From a checkpoint of a small mixture-of-experts model trained on Wikipedia.
Size: vocabulary 32768, 76.3M parameters.
Experts: 80 experts in each of 14 layers, 64 ReGLU neurons an expert, 4 picks a token, a softmax router.
Training: a variant of Adam for the experts, 502M tokens, 7660 steps.
Below are experts of layer 11 (counted from 0) of a mixture-of-experts language model. Rows are named router (the router's row for the expert), gate (a neuron's input weights, with its number), up (a neuron's input weights, with its number), down (a neuron's output weights, with its number) and show model dimensions 128-255. Each number is 500 + 50 x the weight over its row's rms, rounded and kept within 0 to 999. Numbers have three digits each.
After each expert's rows: a language model's description of what the expert responds to; "mostly gets" lists some tokens that are sent to it at least half of the time. This comes from a sample of Wikipedia text that the model never trained on.

# expert 4
router:515432608492515536550465547416524445485495503563474476486525566446578560489604466480533403531457508457506447533491577563517444443539502509472587511521508561543495476556465572425545454526456451492473533474464477529553494527560566462455496501585402451548542564528495363441645561393479422539556546469582490495574440358570572606474523530553570499481423521474572543488555525545520484521509
gate0:571437480392507543499420459536552509482574432461526511528641567553439446486555442381427449527451523498484487524453476466519592473494398419409422485469527514524457444470485486432447495476619498453509548538470512466485587488491496532464486468516482478515540528521524486622457456467533493481500514534495516489407486442498419568506507406444435549489512480396604456416543527542523452459561
up0:485593513515466474519523458483468550597346457487475533492452473535564510507434535541627565480597503529582421431482460512538483484440507514612563561554554511495522448515562491502445479536451528534605451394518436536529435561450513440574510551461514532497420489417508555504546411552513503493545559577468506409587437488485597463468469566559559522487500495582432509520502509502493531584472
down0:501513520446569511461484542378525486549444501558497484442480529508543513502517526625556522531573552464504487520511483539543418477459523565548651609432445617515405539418447491485559474453467463483530480410449439501586503456531503437514522508471447547550525541506531520502585512451488530586489511559473548562495482473555555526507510468554562455478379511475453456435481502502469498592499
It responds to: Word-initial prefix pieces. Opening fragments of longer words, often after the or a, such as pre, co, ex, def, Air, Com, Cro.
mostly gets: " Air", " ex", " pre", " f", " post", " inter"

# expert 6
router:492484608527537545550499555411517458523506505532444433476546522476477518538622454412536488510470484481493434490501539564446452471572557505446618553500518476560543456546442526463532414481505453412478498467531494540526461606513531536521517525570376463509559485496482363514600512478476446460493479523552409484547456376551525571454508530538577519511444482476527546520479498563464474520546
gate0:524523546570483396497439563461530509558429592510453469526581576443435461484565604455490515536483467499423520514413490430459523452520465422470488527532506515469514462531493546474470557545509513382383457420408485515417507473365482541492481519498478532398561509534475542459604464549565471576505584472495544519580499439469487466508517559482540480527461494498479514563508505551513444452493
up0:504495493481609405462454460506475484551510447505436543486523552603480484531503481451462541432402479516460479558485444463465595504548449563414462435517442530569547538529442482505460466441437486471475329475502486452571450479464518517406472449535554497480490507507508563399512533479491429549532481490552580483433433572464535519437548503410513585516564486485424527552495469460527503490458
down0:456472555525497441546582457503516585453484536501541402525524459425527590612532545449499544551459526422482458482517548500481563603550544523554512486516452518443536553482421467461493493595458473453451492492484482465529540553518492568519519470488512398504646535425491482559530481463456566531461459487379461505494584535495533551504453559459510551586449507510509513362467478522533522471527
It responds to: Capitalized name onsets. Word-initial capital letters and first pieces of foreign, often German, names, titles and table entries, e.g. E-ichstätt, E-hlers, (A-t Swim.
mostly gets: " U", " E", " Sch", " \"A", " (A", " Mor"

# expert 17
router:503453581498493561523476494386523435453521522525491445436531535446533512463561468441481484541545531444541407554521533535473523511527507544466589524498489559569513446566453487557531415505529453454464450464456422534512441553487527464531532507589433462534541597552551338447668515463480536501491530496543452473562443352547558515472508501515568508471402486474557475524507471570474463510553
gate0:545486633496481573460605478519400476549511449388449510562528437487554470496567468514524451501471538397467546493438457513514530458480537530496465543468571459505423481513523491467497463604583497485513449481472419534529430503447662495540532511502558494551479553581518422568525572539544411467481528544482467416495389538454453473530402505504520534475485472468520449411537467446479494557545
up0:520487594523502553410563479529419558562506486404500568549547402470579474447533420494546470482467489426455577462463424509488490477497477489489483614481544490477413466560530523461528499609605461531513414433457460555535384494438599491578517496463549462551484567580500504519512601518501388471462516476415413428444415543481508498558464450518545504517525416503536438463567477439445466519526
down0:415518538517443655443577443470428541556527394493574444513526521465545448490513572516473474518541510483505472480527470541514633489473481419505457433533489499470565490530482439435537456560492531471498569478504532402507472556571469484534469530475534470493413387495517472513340487483529593489528497393460493462454441495474497463573515414510522470552468525454436559508561447547483553524541
It responds to: Name-start fragments. Opening pieces of rare proper names and taxonomic words in species lists and genealogies, such as Bon-ap-arte, Myst-ac-oleucus, Gal-adriel.
mostly gets: " Mer", " Sa", " Pal", " Mo", " Hel", " ra"

# expert 2
router:493420529458542514536483511454478470458520454497495449478501525477545501538555500474582432551492488474533453484494583576512389495474507485490554538586500588621537469535528550481545407567477472455535482466484457513510450547451537460538523460589402443511524555528509351491614514427497562554529525462557433478578447340558524555513534561559546590464447444457566567516549486536486484539600
gate7:581440556532514499590437441468570501493531470621513458498431494497496526528434637413568490452466465419505525501416528419528459526475543496487513432572531439487563493473451490587504474564552476544490466508597572428482528523493496558512459538484560478506582458466479534469503559467482571582498500535455528470482544442438472478540446570574519428451556509503545456510467527571508500540494
up7:451533519571456463466613439498494634490503525450447492544490535430533461576618388553427556571572570564429561463550561559446607510520450480466527499505533554536480458402531563483440508444490431496462580509440509580544528534444444420555503487571515457521435422519469593544487467536506515520524455502519459457504420434460487419498433490494510435516499507352479486465513528417508425504505
down7:570454523505585505520552543484540374463406437418516515508508400526607559450505516521539587498576503562499446527503559445550570502513430439628514442545499603501516446489490446452507491597477492551491467488502563612468487534352574493579511518489500481509439475537557443482669488518513528446539529498492440568475512527501438554429514544559450514441484484504482424441454451502509488514519
It responds to: Word-initial consonant pieces. Opening consonant pieces of multi-piece words, often c, b, p, pl, st, rec, dec, as in misd-em-eanor, c-rocodile, unc-orrelated.
mostly gets: "-c", "==C", " pl", " rec", "===C", " (c"

# expert 16
router:481481487482467564495484567460433423508535429513510475488542521490509464475534520481510460575491605408544472469573599530539454419482462553464564513458513593557547465569527469385563419538486494435494429464519435526461458611544512463469545464513483461521507558544534475462577519415502489536514492472532530450578429379515478600466513487513544547422483510459526533558527534539507481522553
gate0:477571435449530496491475497421541529540511520539485496498511501490585451509546428482463489416533432516492446454602537502555387483450566508574501548494480512477568526476448549500564391541590512492496526543523458453472473446500426555419464554498551509427450530460512503434452546546487508428615480472503451491543450440495429625578558481521558627502514559485492507517483434534501528588517
up0:458523551454495515512464549474492466462484451489543454487534568534519343463423519422490448522449460487520437479551576401548449515441483560567476536573480539444417497587504445486513497560560495483565504582600450430520555463445508521438480477474538448472399491360549543409573486597468420445623483521592545532538464472495498573492579526515506467550506511514522529526495446517360467567535
down0:477510484562420440472474485518498444511506446523427519512543474452459412463542446478567497408480531467536407581554477591515494492459574476446423491605538555487488511537559414537524550617477503453516520477501508490587477531460577476489532443507379493491504447410542494416482522522516482459446452519605522463536526464509524477509566420488554450513479503527575489442494501465461523455457
It responds to: Birth-year parentheses. Opening year pieces inside parentheses in people lists, such as (19, (18, (1928; also ft in heights and odd Cyrillic and Thai pieces.
mostly gets: " (19", " (18", " (189", " MPC", " 7–6^{(7", " vice"